{"num_hidden_layers": 14, "d_expert": 160, "normalize_top_k": false, "balance_loss": 0.000403, "lr_router": 0.000851}
Below are experts of layer 2 (counted from 0) of a mixture-of-experts language model. Rows are named router (the router's row for the expert), up (a neuron's input weights, with its number) and show model dimensions 0-159. Each number is 128 + 32 x the weight over its row's rms, rounded and kept within 0 to 255. Numbers have three digits each.
After each expert's rows: a language model's description of what the expert responds to; "comes after" lists some tokens at least twice as common just before its tokens as in all text. This comes from a sample of Wikipedia text that the model never trained on. Tokens count by the router's weight.

# expert 29
router:095154102097203146097113120123128163137124114099099054168070073096107080108164161158125069180099102139118103165136100091126118073179149081102084126094138103169128127148114163153157136104126089087155101093169149113087101158139158129079148092206096115113161073094141086106153153101103152097130154095092093127106091094156140151125123097112091112108080160101094126135176128150125124158071118180110108178134146080115180062149132121096117100165121090080077095130100070156157170093137077
up0:102162074103155096120125128177146161119183059096072059142147173112143103106114103128109096181119083171068050128181092107169146134116178094116063104099138108160103120165098145148137166134160105091178102077170178130076106156113089095102124116143166116111152097129147089111155183142081132101146138098086103153088073163105105192161147120110101106083101176116088112125157126170125135141121086127117107155087122091173132110149197117132103075154083097111161091114085086146105128130126115
up1:120172124107163159091145100124130184099133078102108106150121089098166103144155128116068095172087131166094046165154111141140172112126179140121119083100161119113116118153044118127127156120141141153086098067172131106106079194082082077074122060135124105112168055092125126135171148116041130139172163139090113145106075128090145166122134138097116154130119154074123147064153086163131181153143118163126127116118138112144178123134176151112046115134116123091134078127100107117134104094158089
What it handles: Prefixes and number digits. Word-start pieces like "Un" in "Unfortunately", "anti", "mult" and Roman numerals, plus digits within years and ISBNs.
comes after: "–", "9", "-", ".", "8", " for"

# expert 16
router:115158124113149181090127112135116180135111148102097103181071082122146090080195151118153093162092107168145119177166108118150146094124148055072117141067187127178123139114102143123146137101131121127122097114132158124094075195138169106083185055194116115126146072141126108114167138110121124128147138074108047130124097137180124143102129125099101084107110165120122146076119123128147136177064088196101104139133149101111175104139162140114115102175100086062092082146108067171123110098113120
up0:110173110105134091101149110193144157134120086080108133135118112087134097107209131137107133181109091193049082166130083090113138051110152100066132088109164077093108093166097166137147174129144106109134101122148176116129133112105094115118122073143164080119081124114166113147157172131117168127081122101104110187101133114187169190128120154119071138155127172089124167092132146148140118164118094139053119163104084110130127132180142107067088067117109153144096115121063104163139161159125117
up1:110238132122146115131130136207137102167164093038102129128130128092110106111222106072085144153097084145076078182162085099125136045100175127133132134146179097144081111135128180156171187147158105110160107126133181132084113164119131134125147123145198097133101117134165117121134169135137116131082185098090130197101121123150142149112117149115095141177142203101127141124136148140170092125101087157114121174136128087129116067139174134117118103146141132142095088130073113131106147101137121
What it handles: Word-initial single letters. Single-letter word starts after the or a in descriptive science and species text, e.g. f-eces, t-apering, g-ear.
comes after: " the", " a", " and", " of", " or", " is"

# expert 25
router:092159112083179165114104102143125151118107146091098086175084084083106093107214146160128093181101088149116106186133079096111123090138172050097086149092158101151099096121102152142132151103144097109149102108156141094075088182119161129117135077170114118119156095108178102106150146141088166104111134097073097195082100099162137167134080105111117120146073161112110183104161130136143119173089080149091096184153150089122171092142155119099092105173142105093106091163076105164127129100139085
up0:150149123127098072039155134162131091093164180143150160207119176119081137135152100159117149116148120099142121156146153142095117140110108075162139136131128115097178133169103104087111137134151137074066130184161146142092137142082109156109195102092107088152176111147176164146146093060153132128117099068078150157113133135124156167125079105211124088144140125150167168083137142090178118127122110104051052126144163148161156128186105068106148102121141136145195122111115075107145143149126139
up1:118156147105127147134075096100205166112111103120084118184144116071081136092136121138147069138150056168133081137164090150122160081156138146131117056144108129168112085154126138162127139142093150134126078102151122154085141142153135119150113166138076124148142116066084128138115155147146110178070075108065115075083121093168132026128125175128118141166080127125129089103147105198125158132132163139095142157127123136120163133139187117066182097124096128151125061097051122150151174136100102
What it handles: Spaces before numbers. Space tokens before numbers in coordinates, dates and counts, e.g. °N then 91.42, December then 28, plus founded.
comes after: " in", " ", "°N", "″N", "1", "|"

# expert 8
router:096157124103156172099129076121125181109123158118117058143124075092107079077174176142134086182078078127130119146168110119097115108121136112108098136100158115147100084177031144112179172105122073112121101097123182122118081145129165111100167098202130125110137074105149108073173152127103135134129113092077076147116110117186127135122107136092089102105070164105113138141195113173174088142113067124103126121158130113102185084147135101107114105151175099090107107123105067170146172092118112
up0:129152113173137090157054196128140190115156127120113106171108074165123152102111163162115086140134147121094112124145134189137150120140119159105105161154191159136114162190112132139145152156112172156079111188124113136136103120131096164129082170101106173092150097195143137095147140155150089161061121082143063079142112133139120126165075175143103153123155133143134135140150090109222130106162128090088142129109097151074093158172160141150181143175160147099068166084134095125166167066077124
up1:098184129122135098088079139143179137112115090091088144173152095081103108123151104207070115150136145139106064155110126160129143126185166105107143102090147093098097120109134161179128147140198145120093055112131103053106131132133162120136123133121118101073132074118133131126073118157127146116168144133117115175104118138127170187146061185130078096129136158116128182121188137149145174224057126120086141177149121104154139113157164117082095103139112081100088085154096139163160137144177137
What it handles: Section heading markers. The "==" or "===" opening a section heading after a blank line, as in "== Early life ==", "==Works=="; also table-row pipes and "See also".
comes after: ".\n\n", "\n\n", " |\n", " |\n\n", "==\n", ").\n\n"

# expert 0
router:127184086080167152112139106154119177158136108072074106151084101084133065113162151120101073171076098175095102150166125100118118099137144100097101134054128117154092149152059168153180160104137109105130078090169133085101097174127130105105145085179128129055138108112157111098145154132088131108135126106107084133085109167155140142138085116113087128113122177078104130115170143172130082140091092159097113153129084067157150107156159123084116104144131079104114070115126107196185183108111077
up0:129119127121210135107133114118123128119120133096118123153072084154139067101172090113098090178116100105127100178159119052174139101099187114117099136101148124160121088077148159125085129067142122122127071105153152142098097167115148162107167046148130111078143091150156050129185150098086127146110123114071108207088109101146167146136160107102092147122131170118102169133107056091124127152124051128128101169111103150145141123127151093134103122159112133107085162135117112184117103023128113
up1:118127169124184154045129098127138120110108182137092030213112104118122090145162132118151119151158113074195099164118142130069104104098181122110113087109123071079147095122125177119068125131103150134118139094165199141109133162142157154114170086124070115162138104096160096094167163125087157136168081050066108162116093132165135140094104091094085136085075127093092122122179161132126126147118099140155104131104148095119176123134138104120150081165119129081129091140123083138111125114173092
What it handles: Infobox list fields. Line-initial dashes and field names in infobox-style lists, such as "- Coach:", "Language", "Season", plus sport and topic nouns like football.
comes after: "\n", ")\n", "1", " |\n", ".\n", ";\n"